Weights of a small mixture-of-experts language model, trained from scratch on English Wikipedia: 13 layers.
Below are experts of layer 4 (counted from 0) of a mixture-of-experts language model. Rows are named router (the router's row for the expert), up (a neuron's input weights, with its number), down (a neuron's output weights, with its number) and show model dimensions 0-191. Each number is 500 + 50 x the weight over its row's rms, rounded and kept within 0 to 999. Numbers have three digits each.
After each expert's rows: "mostly gets" lists some tokens that are sent to it at least half of the time. This comes from a sample of Wikipedia text that the model never trained on.

# expert 24
router:470532522469394480469552419427489528444524492515459401564542419490560493563470483478625560443586516525545423505525585565463483510494531438518486547588461526506462477566454457573508470535398497417381523556617481473468538385589505426514561499464526527514403433566461560490505601507509461563569487456529459496498544428520559516559483485525500590446484466461554514488530474378532456397457467492504477503545536469497547591487578489532514506498453511413433539494461518471545517463494482463490526560460566482445454437564518505599518530552430439480525537563451481566543552472472585544
up0:588536405450378504436550427469522344496454470531490480464451468460546489477434505521544434489501474477481534412427522514474470532476433518544445555469514544531450459493441613463433449537514497524479483538477490545589593539428488432392482425480486560481611503549482399457522506515565543593430487539511488493509519471493549536338562513504497598488418449490531511488561571560487520535556490512519482474517440508611506488455546540511425578541478501552481502481450397433520539423523473456523562547514385416442491435514479497487543448473457436516494476563572517464488433497516559498
down0:425451531448529553536482504458531447535505533413542486555465440419490565423488522542479490469492471419440429451613428474472528568499548539400484434567522435490408513505442566554460581557549500513386538519409508574518481491472556528478466463502494619449454484525460621606479549463452472547469479523411478575479498422546522499463539574581544439505460512506483537435534507507526487464585444534558477487495530507397481470533538504463475559551424468387376530519528510559569537466489520425516454507547536539417511521396425583430517540555434528535520474555460522465507491479513503582
mostly gets: " in", " de", " of", " under", " during", " on"

# expert 3
router:469477587477371523514440490444478563431522544589467487526483434541530502578449502497525520496518537481569529548457512500454471587518510450482509519435429442517443513537442377474503434418404501539513533531575483448445466483585458442509544510463505402463405469438475507523504459591576462534541482517465517481454498372558541499538439557514524467530509460523440481563427469486429492591452571584366539478489501460560583487464508472491568536480457482534526512565560490536443408479514537566634474417543512567431528449580463473519411459419521510530472479601483536470499507419553534466
up0:349594526463489450436470498457533486437439533397582476542524538559456478528491431493498484634486535539398509517457520560356517475566473525528461454516500452432463422533589532509546495447557518484476525474529477518532421413447458524540567528507476475421457441448430518532502594583470528528537500520551516485509494550611508468563552546524470525478491531441541431509488501438578456497544499465461511517525520494591531444463536482486581427493445498571466469473518580515487502530458540464628506585507461507459499531655488476559505555451543454444467419574594431531439478487445447503
down0:516480508465542573500480418407436504544579511445592538503547579433628506518508527508465501456472489418478425529481536506438459404558450567480474500509521471587492475579483441519554534514548515471494504564489491478525451517533437433514477413419491469423494446546523467501534539530522507444427585518564505475483488506429526478344490454554565556559547399518554521546454573510535468437442500488507421589542522465391550435510507485432535488509414438416577476479612465506496496467529448458444468524530536425500544475507568376603492456458572550448454521525555468552550458565558493554
mostly gets: " first", " also", " two", " an", " most", " more"

# expert 28
router:444556543448396543419501416520417467522471511537556564461522487465501440541396536582500464524581540519469427502526570535457493475451561462476448572463547435488439539516385491498522492524482549493516470470474487410505477539466517438431475522465552552530482435497478550571496512469504454443546456423485537581520483504516523552558463559424589495452493521535418481471488523516509407545434505530395501521615545483500548439512519442517574595514456526492502457432475551477483589570521533516521568421656549563498463446524562434474547525503526574622461485495387561563604497446529546459
up0:482602497457512414478458469524469507514416471529435448536581593452521561507549516374470521493529441479486409472471406505507488455507456395551475520488550514513441519425500471503563512439554377491478541483462528435462515446564579496334532445545522600457565505594516435483559523448546496422499459508489582419437510527588480491445580516550491579497569507505503509395466417593473505555473495531549518574523500566498581493510536499535432493492504481523540393535518473504421521549488509466524489573482613454528483537531463562509403561524519492497476487404471443457469488502468589552
down0:464432457439569523480464512465550508559455492466453592421531490461484471421545542539536476470402555528395510470472523499460547565517484553437456469463551535488510487420577450526456355508603524564392422495485532536491505457506521587537539411402527463522493486544497419446497530449472536462534526469551498460580461550540489495557518461574471540464459452449493484536477464513466602507425523497565531427495472559533491498500488487469421424526558469506631532495467357546482539533555452436519528603456512410573477501580486489546359465467463502409545490457533487568503458437546503554
mostly gets: " pro", " Pro", " sub", " bi", " Com", " high"

# expert 29
router:500553518544481417448471469439455583437475509553457444529599480480446432481462486433466566559581463485473519414485553483569571538359514473551517472521508502473516557567450464395470555514456458523418521494628509470434517441535495493404461490437529440526455536550487585446479450584579464551427496439477515618521469424505497484418479585450527493415516513524426467575464556427493439542479519494537509511379466488483498496479573491453594536457480465555488444478475386489390558519503471470564532508524509497434496471538520434566488532412436435513541551468550494526561544437513462558
up0:491535525516469515481567494398464433598491486450515597498502569501413556432511443497490517489536651508442520446480449557453508497497576536446421580536456483492501467522439471447523440547509569464513577552454416558526435517573468537547486495496474610504513574511540531500504526604576487494435452517408442588485547534411424505501446424546529579399608514581499549487505524514523527454469373416496536433459502432450463488494499510403486535469447485547459525524521451470459450385469564433515403467537487534465427478543557493465478496483557600496449489446496520516503542414451523503
down0:577473397520410556615437495468526609498541516455442468425500544473599503433514461468421457448463500586595551453485481559599552489465439488452509502549413479473543587535442501515521470579485562384479496509525466503451502546464485442466430531469467497438491522487437480497467497474480468504511453464472537456495469544395478636523482540530534474549469541411592563540590462617538483580500556474524499497426438381517522477579469514476533506500487510506527395451477485492489457441466421504626443468439434458527486529429455560578503526479519455466491529490443448509446472469417532544
mostly gets: " York", "o", "ko", "io"

# expert 2
router:443517487491480448496530481524520511594468624504539550513475487514449473521486483529552443452550535485568461598496460535581568539483450466493443474432509576469430501469430363423511451435358520465460553541479499414490459440507498538524382556485568502523421489565541471497447495495593479569515480408446435446483554517533493519445552463523516431526510441598490481471450529425499479550474494505488460397438461465518564497512422405511496486429564475555517538449496450545502440531565558625596553527567510545499483511530596539589507506498488419562496423470482456571523590449557448486
up0:444492445489569537495421505460488532470473508440554506502503489493478475555449541490559564458518456551509468392444511522521478534521570488481504589436456431574486425588492395499505445457466530539473487541558488437493448456566569495531565595472461398535485508474522408364505570509445458504493516398523557476569375575529459535559452606522418492467458632507469481476568530478490499512494487523455496523578499496502508516457543537517328527485523533518446504538544562517535350457453534522557501451514536492565463467496500502551556531494534479504420425478582449519569441445540387490
down0:506444520406601447577464467565494517530532499557471436487383497462496613456541527440572514565616516512414535531562474464482583508451506591479553436394462479489458523506536450460512557492525470492491476488482541453419476531485496504514465408540486464377587541479430589502564466475469482512547520518521504499614479565597526466406517527506526471531573584488469535544524411522555489417373453463420483476477601450505441447344480480502508582447552533503487491453480529521538557502548493502528538629527558539523540470550518487505577469420498536475472510521495537481503529509525507420
mostly gets: " =", "man", " ==", " Man", "====", "=="

# expert 1
router:365588456579487429521482344478478462471429544555478522505525488499408498479476442446472406553508526503507443457516488506496477523499483554449496549465508471478571467628446455463519459486426544550389520477503554511445491402531466405521529476546536543516475486531481453531514555574459520469501435483474505474416498519542463491534521474395567491428501507491466404517438458482514344470479508482515449345469585499455573560509554458515575537520443506527474429441600530488466475584511536440611608510530498495511520475533515568504499497520454511517548472468603585534539458477501504412
up0:557471455481450423513499487532542516504519543498504497471495450484477424470483503480497449513468567556456532485369450529484532551476553467420510543561461616563576531412588518565479529494508440546457474549576567562566518404592592459555537508514477517478523475607538532486474509500569513503623536574488421524526532540454456436476508550485546525476567485458401510466478465471521436542602405452527521487416584523582483494613601438572539448517515503511525435509506515563471523497480490436540454454589535591478553538518577512466522406453484484544576435384486418492527460441459556491
down0:545473512500502448512461540642524486467473535501572592529544417442610499549497562477506422466476462493531445515614421608501505515434576558475562481411474524532525482475490543462451484484492491468476550506522513569483416472494543557484488495416544511437559560556519479459469574487476449521574514509508563477530556538468536446454542448444564542501606568549563516468518425525449506514526499444553512441474537589539503540560599585508525498626442501449566522382488554604434516427555411448521480508548404542569420458445535421476552500431379465501510518482467534519490551502477494522
mostly gets: "MPC", "JPL", " Location", " Total", "History", " Country"

# expert 7
router:449609584546438414514561491561531638505490510542506582454494414535554402573469523474538486476512462570521526543443390525465630485496458499482507554555475468532377511438434340450510539549450434562502505466548499504431474433418494470464481514551554434485476472487446466491442526510503561487486537519479496487576488480536506487503485526467486537500438473466490512518470543499539482419472520499401549407407513450546491507482442423518517612467483460421537504513484507540429552532476529568527501503546501425503473526569518540501398541438395546597537489540482503511606570534428580446
up0:455452567486449496410506454456541555567524503483515441469523478463513534470472561440569483628569454692591466458437459463601401476598376466495489464537525540526461524476539487383494590492433433504465530526516458528491474432481568518535467547469475471577505475490435564503500475520497549559500500418558457513549569522409448591376390501492507528395567458539471470447451524509469555533525527416446497500471422461537497521447511457468458476516454482523470507493536502519529534433419511496525508414536459482472550483524531475446478482530448465466482423576455507477393428432543516488
down0:569577541558566474450425512453524505460504482458508474471475476380470540575477543454514477424501524485498618509567454435474537530517492502506342547511485549540533504486476574484536494575550533420566500526520522543410519442428524476498492411504458329514493484496476505522593408478502482499448520536601582456577521482631438517461577509469421548499464524527453574473451543419524535470499545506373543433494506493481552551388461568568470439480531450487450501519450587492491494492450554495496469516457505506500481573465443534485468554516486531453604373439425521446450491493511489509
mostly gets: " film", " University", " game", " government", " group", " show"

# expert 17
router:512587540540472452388488515440581471522495500534584560531530412519476409635434525515427416515462463526558574458531511475536453527392516486543457557541537411459486534529439462549493423516478479399465564462537407520479453498474481551554480515463408555486549547473506465429475520471519482423490459589441551487558628425614629589446564507503516473438453485566527506537543537433543494602506480513481452493395538476512494499470548464566481495489500539565483474552524489440422430445497484563482568510473531479480497501481583523525509533518439542500533477458596429500595560498531549452
up0:427495559483470485475537448536597491391532428380534552465531428523502493556414436410540565513534552401510438480537478479451533507416447587559481477586438444450524541448514433518475450550554533457488477369473436601458532554459444492526527569497438498564484485513508426497511463523520519476495452575438555469472573470585524487498500512438493459462462517572509409482548456582447481469498550586519566573538535459512506545618523484482426482509561473419485475564498433490474521510523500499496403444497476401513429539411582453590523471565529496485447494511545559447619538466511545527
down0:445440528551526490506427484530489597475571524491473534522495580581432518494422540530472432529426482489471460506426503499582502573455456480559536566619454473502516422484517428509457528555500556400590490537455469537504470486512515510597547549503460481535471454375530518587579541521489529547544536523433534493604492359549424515463401562511497482515445609519534553583554517518559528408444555537571466493468508505573450504532513591514549400471543421510511558442557470535571496459554522425511460464566598543472512444465566501577448454503551502497515517473436576434537529525449492472
mostly gets: "am", "M", "min", "J", " m", " tri"

# expert 22
router:507507532582503436525457530428486531538580564514490558465468504581476463584446448487443492490541477497568513512444535488413531554507471502545513510474446489469455485537415458538483460474348528600492533512466463520464498513551526557500484490506587440612462487481519448548475450501534471502489438484532450582533593483546636484425579595459578430509500439506489512522546580506554598470597533593378418480487547485538522461475460459524431590427464415474513435536526518466485469512482511478441568444523584437453498480490412576528496506381446489626520509454475540434532548444531468509
up0:554564505509480390523569407482579519529443541449497537474473519454529432501478485425534541523480466493472556385466498543505545507518473462606436585479560560562493489376519474529516555464453515528448417532484536652498564578415518535528541412514471595613536509487422544548499528562572460462468528430529496562577466417526478548516444523469544500481435498539378484494564499486474563485420538534489476537497381540516483528459556505508482513442519519468505522530394519436509407537521521376495542461437577518449501523543410512449553522544565539501513497495532583481510529502549419422
down0:416460522442470477572507521567472515484546473496542521526500464525525514551507531503584429540488494463435496561566516435536530413541503478566465443490559550386509526561597443451463498404519479463469585507516573494542544471444493523535499545510559528453633519463494460473585462444516584476582506420528522555569479571442568464497478511501455513461492482517495489505454573383518631475521478544431473500448555577412595484559550497467486408532546523518598444507473473597632509593563463469568416518501450475585531483545434522443489490491486468439516381530526536430536523442512513561
mostly gets: " million", "0,000", "000", "year", " century", "70"

# expert 0
router:524475496440513435456562471453552530521536638429571495436522487483439530557562489439524414444539454514520435492420482514499517520502597429519452575526558430542533546511475376484431515436402472517445499464486495383493519506515516499603547416564520471612379543487553432557487519481546457382504454517519448547461511489530476521563489486433560443628436476542508526514558498466459465557468554475544495435525515542482468462474485537597570502412396538441419367478551535520429510496486503436458485507533467520510496527510509497456494581464464484516567464486411517499525492516539537386
up0:489493477595445456547485613464473597479519502412519497355453533530564458516452508550496514460560517435430626521359535406520507561603557490513489521487538474535532544599556515500515546491524487470417526478479544455486512603564499530499445473525511534561520487483590508465530434594482518506555483547465545469482478504497449451554588483543502532551426590490495480489507514478471577542421453508498560475500540495494538491532528558473479563429450423457486590536544441540463466649478409518511464453449502550531425491489496576497426435525395371466461572493491492541567495554530458497
down0:404587496522515487370451540490424535531435651532419544528545571511475551553535505470527663475495396490504497491467541458532488521432430532603441458569534446469456596453572416545496501460541450583437490550498470444510485446564479596501443449470502377468520560501440579534483500500484547488513500524561489492489508520465446503555542512515511561575432531527501566484554564536518560464535532468517462589442503542510476546514495560589604466467624498485470522508466541469556448537516418485448565492537425503488503471537426439479487604544470484463552517445432550526484502573508487526
mostly gets: " 19", " 18", "с", " 21", " 22", " 17"

# expert 27
router:573485473530412429473402476472491464480501526550490515515573415543485460456419501498565421595507648514450514581507481510434505555439514506535479556491427536515543482420462513521506529457440394482519532497492480496570409442455509466488478556480557414511521452560496541524537498484600521560488466491457438562486583471529577564584453430481484440477419511479475428495546542427535480516465495517480456488512483440508493565559470453394518542545370537392577487594572507525499466518553522537464558504444508443553501403552447503551523482513471423548647545442451518482457524422579444468
up0:558469554549479535460569453438548416519522511510516458573520389460491554500461500544536485387494633475449506581475477544633510485465479479441488489508594549462456499482431488483422554472488460532515466521488430567472457531475483537424502584515542452527409495487507588455418543467508509474540532521507458544472410501452475478456548533503361437573466522453496536482488605501506465497501498475490573513554538398575509482404543426517551591609506512466536516463402571468590526570437546462484478516506495502501470582538514559560486573540487499512527448480636503512452575401567449460
down0:489484443466487541423501507519513445485384511484495485488452431461469516518558468469471551462524509479572476552455572526491409574608497528576522364506563488439544536580541431538583456445430523670460533482463517460529501541529593391490481587539500516514529539511425518571495502469530436396465454449507493513518525509442489515586462497535498536452504530449495515533552496537541535479561447440431517524609489591467477555485501575536518493469508493399463579497483486522445401511676518518574514476560492506463471508454479465516525454534537463459489405520571511502468518510641556570
mostly gets: " result", " support", " pass", " critic", " commun", " end"

# expert 23
router:460558698498487546469597394475522492494499537548552619492580314458442511607532537511584468475493497481455463543466446516542584534466485507575485562522463547540432514501512500483523496409459513510435526497529469422496453425623509531446502524490559492534560545504430514505486456541531499407555479459454470550455490403515497493459490493472513495559475470501551498478466468507528449506429513557511554519537506504566517527546518506526496611444383505488565511518516476598391512481469530567462484465447490465405464461500549546505507559443521436443551471487469525555559508351495518552
up0:518543566528444399524469446506520424496490533451541562531594533465477510475481513519470539524498522562580448420453518448481498486527478570503474457489427513451596515528515389451601511447434505465453400463610507559504515397472400532480406476528361519463463520422452437511490528509464463500599575457516462492481569513488510484481551502628495491471568568531445509586491510615607510483534535630513541532589480496548500543463488462480540518515484541499486495427429456510417462543478500532463481453489419470478566479473517570463454468456526552568502444510521489419519527473503362596
down0:467607515500610476492578531548422548538666488538484428543612482501468552474549462467448479443463603489505510506435483523515505486481417519521454538591492526524425521452538437420447501429500520428468513502542518477455422498553450479663456428470447543570456520453523517462463503543486484501519540494440452513519477544494437445446493500478522526531496483525531467516428495473503505559427515526555475496569500472575441455483447436467508580504548532485593644562465497455521451519607488451516568429465547516526487593399525398451476391462557578529476559463454433501513523547565496486
mostly gets: " to", " have", " has", " through", " into", " would"

# expert 10
router:530519507420520445482440446480540566491501551593537574485536515527513455525476421569499475612562562530487515482478522503573506483536582399586473457445457414466484563486439480486533475453415474456473422484548474455547453513460543398551486506560499574533455516509431543483496601514508507450552430468442491456474546368455433550471531577440479459420440442586513511488422505497514420600501518554524484484520616470521542531472504449483446490521463522374485456461430461477494546527604522579492539446528507495474445399583481407562512454550557394531556555457506536564511529437564537499
up0:571419509417511494491504374602473564464452539551446362470495634506426467428485498497551480472469567582576485487571585554489541420520444435440419446445440452428517507506450512521483467540473474456553473513436462491505457466554470548405515479570505520452536527555475472492455569638538505477476473507490527470605479425543517568535560534544530526511587445436511532482518542548569480498500522553428500395542545514503436547496476502470499538510500507487468613494464528401514590527502464410493443490474481575442504549604476446532503534402494497559564512459439498507463480424543519431
down0:546511530480472498488503514511468468494612515459501536522469509486486387527420442476441563600553563442429507486460429444442475479455515483528476564503493565533540487483456484471492431562485454525464483478413502462505511514523468460420417519521537541564480410538546395489530534535498592458528470518464527536459385484427420452514508500445518519551476530574465429537539494468459426481460483543442395537460405582363464468471581474550499581540551449456515573591540569422546458591488464410484515474466431625428459561495588502464571517508444471613513410500546468496473515471513450561
mostly gets: "|", "|---|---|", "---|---|---|---|", "±", "="

# expert 31
router:481540467558449451497563503461439481507494580583564500424422490460482466462483518437553492523537418518534513523498416509431638556443510452488510568432502418560509538686492439427509479443498520533540516474490462518515569361532421489480493611498491543542439476500553559507521573496461479532511478515404483569544490458500573541481516550472479384530511550517554473450544481452474426437483532492474460479537441517417457568542477451493469529482517484462528484564478474537490456552540373648420584413511532437475472484502534467492393511477446433525485494471476423442527550531498474420
up0:451541491528469576557556426484523463434506559519407488439381539565440554437578450502478388508507487446523559418470583453521490427494441452531423575508537417539540473438507502499475472570455481439503440438525511482589532449411465482589582387521619541483546476507392512538508497481475499503485601492556480506478440438531462430496553544447505503539500592568416488474435474526498516460500524444383525453536430473523496488481527489576469486489547468516481452497510526442496567539527438409529405602478515479456579428436534508505443480457541545487530536544497657491490514450478507527
down0:529479494509512542514540436461527479521560496488451504494449523447455577578528486375565509429449565459447455537492423619522500633508511479460491440391545463507444430467488589575498578446497548496417481591370515481496551445581583508470544498508499458527490516496580406476470522618418485481479495553469553491455475548508534607445509488533398452541459471531528482546470580539401502502485484593544510422555507475539458536614509486464490488479407519504484536479474569535445528533405538525474467487462511463427506544551467523542517445529476368578517461537468506495522411526573458477
mostly gets: " ch", "F", "D", "W", "P", "T"

# expert 9
router:468488462464485479458571580463484489520501548578459535535563485400519481605488466619490385488562512470541434493499499500567484475497550401547510512492570411575470467540466484466588473425502523514481417467569450349533456480472517466587537501506531545535360581404533504442508420482500434420439472534511559537479496398507505549520500523428496448486489445561531473568426514492566535590494517602518538443433454433450435501461514458573484524501512460477500469486523419474493546554500545469505519555483549482459425528518452538532452565495495431518569551457526521552583599559582535583
up0:508410507561428558495553534470478599487540598504605403456476542448496575505420494545509485560454479500614440462491474498502477624465588557515443485464450501459640455462493479560520437509508478449588519515474410485513467572539473480441462495469542570484402478497520463440562518583509497541472577504456633574467503486575494505584530508417495568522512536402496541503446489642575485455484475533513499523447465573608434532491457406549490463522495421554464497465522462512474494494499525541458512493497512554421538528508601587445500487478412468485486488464568437503452438488482554488
down0:526557602538552509484516525482479534556479445494445532461603484503599489613454566433581558499528548578602451568498537481411546419536441502505479624524553524506367517438570509553454519505457571473576507519478469537455453492515483527516478482522476526531494499581494444482445525513540459535597427484538488548442554487465482385381488465497481461432533540504485512487560427507504517453524559479535549537574542525600483408499459484462555465559566495478544450573489447582427464597520522507398431529402438503479532506494456577595486485523532478536533469558499475480440450483379484496
mostly gets: "av", " +", " "

# expert 19
router:575534510439422506484517394447508486537478549496522468444504455507490434513476415477499477371486488484562433542452423511397548517515515493515524532535507386428541512505546557516484425543532387511502548555529445565456487551477460451439572557401583471644493550520491467440440445485533463461572430489470491496561514543494522532397455463470504463530467458543495529441541532496532472480498523492451515525513538493463595573541477569469427487480489458410620466540519455607391455551570452552540554522476513517558414452570498519387393576521405495509549457528459507451509470482478544433
up0:496532534522425537490466466507409461544538476500535489451461476458392482440546479546447522380471475497525547551483508533475560518414450459453504503488471417453407490459532534548469557500509573388411547554491545476542470498450559475558407514386551507574486533590396527464496540539437526554444452430568475491579455510503431544423476500514533494434513561516409479402536461474533435524444503459542488396438552482505490468416546522461449498377505490476428514527513577442520490455497568477547459548422435539454497458540528435566518466417537601613486488469519543437582498426462514557
down0:408530603418518481526467530536416479551468522520500468424483429531363472473521489392541520519470497468526489382492485480456438443528539560467403482445456480535437482573617467542541440537518563516433485454443435484527553517569507473477544503462467547418529553489539511562483522502430524488451540425493444408491507533449482458497492549477412503529437454516610547483510499413419506400474542512477498542513429500579452461436542550582404545485537592503535486545482467577486542443523554522536559533451515433518410528417533467550435438475460599515398539511440463574449530530557549473
mostly gets: "log", "ade", " Grand", " Democratic", " Gold", "ow"

# expert 30
router:468545512565543488521503507481466501398458536552512538460515467431507412468440395520568386593554577569570507491436510527544548454519563458558472497458498472416564514521530491535459457532541450482447564585605470579491415492498519473458485528581490545484436526450482454574515434579532439526566469490441434582444507390514563460574423499489561530610472531557513493516518582460475575446454531495531517507488535518419556558445499487475560524539508541520511445533561529575460521505515445543494546492473521381499464473626553551477486446477481614500486443478457511554524520436461640571
up0:451501574519434544565478518443492433391442461406578492486468539424564424498528446596520424492500485583526419542528452606441434413542489577542537454469398402436526414497384504514433470454533556512481438505551481517445578541421478505479513544452458538488464465412500427494565505525533572469524488469537541469503497525458577512518523493481516481470490513435615552542496464498531601479529500467501402484501597587485452509528506488467538515512498522527532456496502509478525493481489544500568520409477479526440487521511497502503391478520421492451493472482507415533419508554513381311
down0:524437453477493482485442465493512483563426497485418470530518543511468548473520520547506512487477426578443549435510578530480547541527441495483517508505467490527456493481542446455531581573420664449478410515504485492557578562374472463467497448553532507523508475516460496496584533520515572524521424498542361506537554436451541543510461432592540542475489483477563484471574518552549544584502461444439509547498484551475464485537588542455599524502469430643517514469481425505461668419487485493443465548602491550545468509469433474448436517569399490558480456480417445504438500541563554480
mostly gets: "j", "á", "í", "é", "ó", "han"

# expert 25
router:439555541496409432432518413508522454511527476514399430450494449505466443546520477542454435414489354522605541525483534480452499474493536535487425413507469509452500422506488420520451462457496547513484539477537407469446498446537466492472505504551462538495479447507485469447463462607581473438503492561525394460523449529533475568440559532406524498505417476487453520503567595465459455472419552470486429502476579478537397483486554502495483545497446595424562544486474498484438586555522501554499566473512432511507489391459570458597571539509450569557582448436491553576478570411559549541
up0:393430540531558499451452505536462524550446486431492424442537481462492503558532567586485534497481449539404530414408482493432506484585499465503555466479469574475419502511470539552598409516519598526459526506522423440431518448624511528510508551432467532503477470520515399503486522470511423555539412452432501490459422448512588504539639518488488598441529479464517549438515491440497510515478642517468524577514478532598572398526456490543530605518505544589457500481523468536493527433526569483442462469589446520503473430526489471511458518560503524481451460561460456526528577391469485514
down0:524449483512478497479503528593458483568452442552509470531457533491456518491450450507477596597531584495580545547499408500474519515518494422528552483450525512487540489575407574535542551482431503569453535446472479429496516388434507508510484484405519410609470540565441490466493433359485402526493489616470491470423558524518467499505479505580539502499491548394486500461499405576431443494503511540432555561490474543406488497506538510449481426518424515460517452523481507459419468445667517581485481538486443461539574435494474419519503410555453497525465569589455490586517505519464451507
mostly gets: "b", "gi", "ex", " Am", "bi", "um"

# expert 5
router:507472534483478542433516520447482493504536452571437586503591545505506498577388436476499539511504543486482527471486554514487535522509531541531498574554489463478485435536476495508492462459410524493478544504610340548436498480475418491547396548503527437522489462506475586497452487485524386488520491449478451416555647486566589490465433522431510525444530495520452483511591527467433482559436558544516476520468589509466559506484429385564571591511471493502452416498504529413393575571507452447455429520465485530537485406554537536444564579452471480543513476388487563550490471436423499516
up0:427478545475580472534512477444486471492516571514521533462479541494486539570499464423469516487548522504547543452491515532494389525487508586529488513578408502478507524493553526503439507443485585491515481456561468500545573518548528453565511526466531540567501449523540583442423525534543505531508434439510462553515564503462399522481425508483463447468427538476399544552519468478569516438383438517529384562364400574488441465512418552483477475601460543403443639475417572424453513488519523510548471491498499546512469521583506570464524606416513430522405446541426461531463508515507607451
down0:455555517515527443445436503462475465553469461461521497465598406473404526405528490491513519539596489525485565525366517546453424605391473456459485477570497457543609534510474498593495509436411518563396549476494464507455439489484482394439450453540553455459503472483462517552490492413482571522446582520484589602478552470500496439600511548482440529550473568453459535487512511474453498497504505515556546464539542519456546428474520603484550477541560483499484514483446436517478519511423467482388452553445501625493478442482602465445534499515514416486510602568589527526485492467554557485
mostly gets: "ia", "in", " It", " China", " England", " American"

# expert 20
router:405619516506461533500517444504510498452459533485415519510573433476501525539485507552466464512563507538525423471441430574409484472462582439480533460492538493516442494548496422512497509476492543506473506528550488476528529354622510492439498453587502438519439544551513407541591526540529504462475490423517489520503518472531519533484519523484603608506417475532454485556546542330511499490543445610579468376488454491490531422478578448570456562481472419436609518473509469485528443508563484543565542581523589466598495477530490480467428527462514607521497505455453492569465527450555537536
up0:542513573527458450534525517538406536547554511581423489584550496564469501482477489579523482587530503505458406466587478503522462489554562424529503476431446537525538580531496490467547527411466486502500567443372475477448636452481510566471508514525473485449488417512535514413446429486443462475460553547477437450495423486497434645518538556492477515491466429519587609422487512460410461482498529497479509471450428483484502526548471564520527514490567491553480559557501569419457545575480589564456521503515548527560517594312524513490455468520486531507527577537493467430519501440482548581
down0:614465555459496502492530530505580619618421515531523567593517534481487550530485442451480497495556508519505586531532533360514550450563450539521436613595473437508546601482494470501516437512609493487440461566518386485507513542499495497507522502473524476524516562499544458472495506486386492538405489523551557528482584484513493461496547428390527485397512474456547402542490460526521488509545536463476536530533543600454471515499466599536412452457477399509569518481496569487505531474499461425463612460544530389560466531456503554431509500453470570469596523497497452418525520504484545463
mostly gets: " as", " including", " called", " named", " like", " held"

# expert 26
router:487523524572419478494492508445534509570509522573456570427495435483570501557492530510570477591546516617550542466426417638531560533461492407521543547475547537481499469462389442491586466514428389587399485434515522449518508547510571512397543498471502474536508418494453578511503474476495461539518475555479528465522501523498527494600572529494605538506529566435551379495484514443504421531558500481482453401521519518604552523472503400479560455481488417492495488472468409518525505549504503638465535471525533547481462486534586575436526550480396519553477477479478512520514580457531538503
up0:555565477617422444481480471576578532519481475557398559541492518578454525513559494481505377540513473492465495463557493453484481464533463398493456506485508438519481415518425575521424442410515548507525564557491631544450481508453474534470552479415532429526503440507554501498478493581454490561553606470533527499456573481478488592515492476587455508540402478462458510451480513554507463527534397473367543565451485500495492479516429506481518455411477474567495490515546532571477571582451419428538479538502501522487551528448462573455495435519570418490481458543402560562510423606506456431
down0:504558594490573473520496525446427441556559416485512613482519519491530462480447502530557505538572514448541509553557529495499505435441507518469514521407528592503495506479492466529543567513629430370526521479511436576449445540543489402499506520541516474483516460519506498431534513393561409535515529498479482490564469467513520480558489392556471496529445455520518423566538511451462461478593469592482461461596562510570410403498513508484523520562539447492556448442464433527565519452574573638445509523520478510411463480514430528471459458547433569449465593512551411562460403506567528531
mostly gets: "\"", " \"", " st", "'", " $", "]"

# expert 12
router:475452435555452487474434518437530537538498587536462583530500485613564462488465474535525507442569568579500443509455447452534527601415569454510552521559534379480528554519488485485536456573487470506451545514470401511453514419457476527537442519491470527528460521568484465474478587516517409503588390511512451547545556531599447578591458430423548525506495473602450479509482461487471518525449487440521409533508455457539613516438482433475423548588505439543599526519553569432539440479535493539529570477504560451452427461531575519475402507466457564467558528463522531486552533537590562531
up0:497486475471443462520481527505441473550560535536515561420507561478681521511520531462462581472559483555523487523529556468444445537548464469459365455532499507522452467543498476540568512479502444491430521475524536439503438438511537536479501481429519469575557607438468526398463475461485405551522486534532544532515493573540577504536470493488508496380476410479561444526479501484506511550429529481515506512528416512531460521539425545542540519387486475506409609499475442494508504387529505500507403445576545576373423427521482478555499403539580515407475443505521485568412542543568541574
down0:462495516515572505507517478571541619463529428470442440513510480489525404513541531418410541484433459550416503505546454413473471412526481514514540501446492502469463483398490509478488402534429483553515532517531534552330518503504607501504509461496491488487565575487560518500575544442530576395464575511508452513483443530486433507480543487468462516533541613482583455389552479514527542612471468502456502447470460515498517441507516495578526500504562459410493429501509487397515565570446494468475529486412460495478553500487477527534476533526620531597556618582408461443587512494578522484
mostly gets: "ar", " Ar", " Ja", " An", " Black", " Ber"